From a checkpoint of a small mixture-of-experts model trained on Wikipedia.
Experts: 32 experts in each of 5 layers, 1 pick a token, a sigmoid router, a shared expert of 384 neurons.
Below are experts of layer 2 (counted from 0) of a mixture-of-experts language model. Rows are named router (the router's row for the expert), up (a neuron's input weights, with its number) and show model dimensions 0-255. Each number is 128 + 32 x the weight over its row's rms, rounded and kept within 0 to 255. Numbers have three digits each.
After each expert's rows: a language model's description of what the expert responds to; "mostly gets" lists some tokens that are sent to it at least half of the time. This comes from a sample of Wikipedia text that the model never trained on.

# expert 20
router:128133146128161147123150071161132181126140100111128116093082152142153089157096132126127103072166089122099154191127096133105104124137162120126069115140120088117152162072146107109132131135120058084115160139144149088079122158103133135134084151096135100184085089149138181156071146102067071115142111124125126107075091156123162168172166118051136102108180080112113102214136171135104120098136166144124080117129090162160091134108149062104114157082151122147154127178129124180114067090102155127135141172129116143134160172129182121192122147213175107135094113103105156138174118108135031063161083054151162129153128086096199148131085114126084128066067164138126091132159127155134141101096104128177142096145144114111119169172164100067160145083108100108101178094132113128109134154089142
up0:083144174129143089122107125171193176152134084197153098069142168136103074128179147151122078117076117074121109139185127107136072134117136148153065147140161071137070111121173106145120145109084082136059141119124086139065009098093144159138155126123086105155130104143105106170124155143121067103140088139108106100096174098160132192160115103111112070181137116112142074105106147125161135119103157154160118087107079143116145158118139116132037165141122117144107126118114141110134119148148127119145138164118173107093173096148186127102184155128166185140184116115131124113182139129142139160137183110125146110167181083131131085120028113094060132116130157147114122118054126147140143095121094121194106084128178119092123128086162062094126155145132146131086168158174134155139106100140132
What it handles: Year endings and word middles
mostly gets: "mar", "br", " 2012", " 2004", " 2007", " 2006"

# expert 9
router:172083140092156111147162188149122130130151125100079117154172126172102127109156080151171104136151140115166117121156122153139132022091098126152162120124182167115115115128172143173133096085146086092137107145126196135076113140129144110157106129142104162139124120172131089135159102134147131122127128162047075139193146118157164087129134095078195181165133154123127208112172145095096126072120096090095137089115146150137092086103145143097127045149101134167134187167106129092145150085126148118132087174107186115081116112110175099143114119086133071133119092102113185169107172114131077176176149132131136164111115155088121139129198102117160162156174110162154163152061150068112069167130161127161148122108182063163129094096100152156076131120096200174086121111164103124119167156113095
up9:133067126164101114138143141187140139134112104091126096121141158164113133166122134085092125131156169187171122145145154085144092087127136121058154095129058157103129128151145180115134137168148148133139118115140144076124088168117141183104103043122147102149125101032130124124142155153134110102141153097125090138097079129110174123128095120148159122166111172175148103144073097091177114131165121147129079125123105126099176083065109096161188201116150087140103102133143107162181158157127151169137116077128143101139106136060185183100067150106155151128099155137087117104138225077173157111076151087114097137148156123142138111111164138126131130126071125130198110104104203126132100150104107095147136132110156143143105136076106116113099255164119113134204137124124143175165119188098171
What it handles: Capital-initial word pieces
mostly gets: " W", " K", " cl", " Group", " work", " Va"

# expert 17
router:081115123127124098105171134156222128159136103095090147115092159132136079081129077112112139103168156132134150159121149074114121055157114124166101108105146204135070154173158141112108115126144159130098103145172192095118067166096096123139142129155167126105103170094095084159145129166095134111123141116110043057154083132117129131037086122148111171107107162126094129166120159144141181083097136157131091135087149126112137100111163140112147075190133116114116148155104125118117151159155143097110160122143097115127135118111107114203146077165195169130109155026109118196127151092157105091222123153164123122106150109106072129115118115173079184173056142100129086123108159130120107165120103126195071100116171092129163159155111130150085160129131103115092116185079181144140125139132103
up0:135120097084125111114093112076115167121096041193109071131145114123079067092158130146090112136139127064138123145143127126104125175096044127126109070084135061176121120140214137116139129137152149109131167129106126152146171125092130082130118134190112161185130106109119186111084138170168107195162115128174123102152151132105117138121109108123164115109084119103118126114149112120170017130110092119125145129137064168112110120169126110181098154167131103104109155136148110139143148152165238125113143124115126136174126116121168083129144127065118118122134107184126123058114174107153180130112071059174074183183143166140154141134142123133104116162136112149109142110128165199169125087103157098108060150081111121126147139106115076098108155167144112135190108107132111184163167111170179
What it handles: Accented letters, noun heads
mostly gets: " member", " U", " River", " student", " Cup", " University"

# expert 22
router:121101121138044151125140100093165152111144132121088127141060088173167097124122136141137160143107203065089094169131184051094143091106121143071151118150155154114137184128075156161143119096081107172156140098163143105145153176114162149127164115116042104134116080106174141146152151132146126164122120197104124157059124167139159114136067107132147088166177160083101118154082106088123094164080146161092088098104136157143126092077107089102156092123115108153100073129183119171122180105099091146100156133090070115120169156079115111175101153135111142190139175102137142158148101133098076107136166167109139119117128142164102193088141142130102120158146117109139080149084119078158082119111149117186112162140092130122169145110136108153125098143119099116089102097135177102128233214116106
up0:103150114172182101134139114157075132191149099106164091136087169121119137065096126151156109099125064084120079159152098122109084120098161130086135107080150106104076054104120156142120118195138090170126142067117161157118165127148138165088102137088179149120138112193133155108170130084122116123100167129129163077108124162141086118132169114146136139124133150093132066098106107145102112120104108169089125186110103162106178127091104134127144140136153113050164157149132080065130108120074171158138070136066103096114124109070127099148191060137180130096115135117136103112139148210150110085141094138121095134035155160153098148130120145130114134095149148148119153129176193120117107159200142084158127141170133153145170091153187196124077170162151178143133153095170179133165177145134172
What it handles: Word-ending suffixes, commas
mostly gets: "age", " School", "weight", " week", " District", " High"

# expert 2
router:099126109099142122119108087111091127111119072182042161128115097132168074138077156140078112129179159155125114086171175072148106137089159123165106154152164127082105144161172132168123162085067062179114166086136173176126149161172140184113131126056128174150129028145156123099155126130130113129137182099153141119129157110160092121157160127105161187122140135119161138153111149153059075135134189100202166113089155126145080132071151130101100096153129122105143081080172195144108087148107129126131111136094148108145106120089118121169174137169189141101099089129179148162137136101138131091155125135147061116047124112117142110098098154117085175157139153138096098108102138081102089134156130154163118128130128126146173142117090118144150096113132121085151098127168195109047178096130063
up0:140150129113140096151132054204143069085086073120120084143149162151113080146098180131137127079167161081093127102140128077117182147124060148171142191118124171118129203076148144128138128147126149115064137117136122155121119082115157163072178069085077158160151161118116139136060104133075124098134099110140161139148075124148123123075125140095144165113085164141121078148135133157153161175168103114097109148087085150128141131125078103128067123125159113080117164171175117122076143108087096109159168149099181135142102145147135186129116081108103119128132141165052114149135097158129155094136118050143124186122145114186112087138088092048086089159157164109187096101126092081118134137220101107127119113172139127073156110141141101088110124123169148125142070187109102144150112152135130
What it handles: Prepositions and infinitive to
mostly gets: " into", " to", " in", " from", " 21", "→"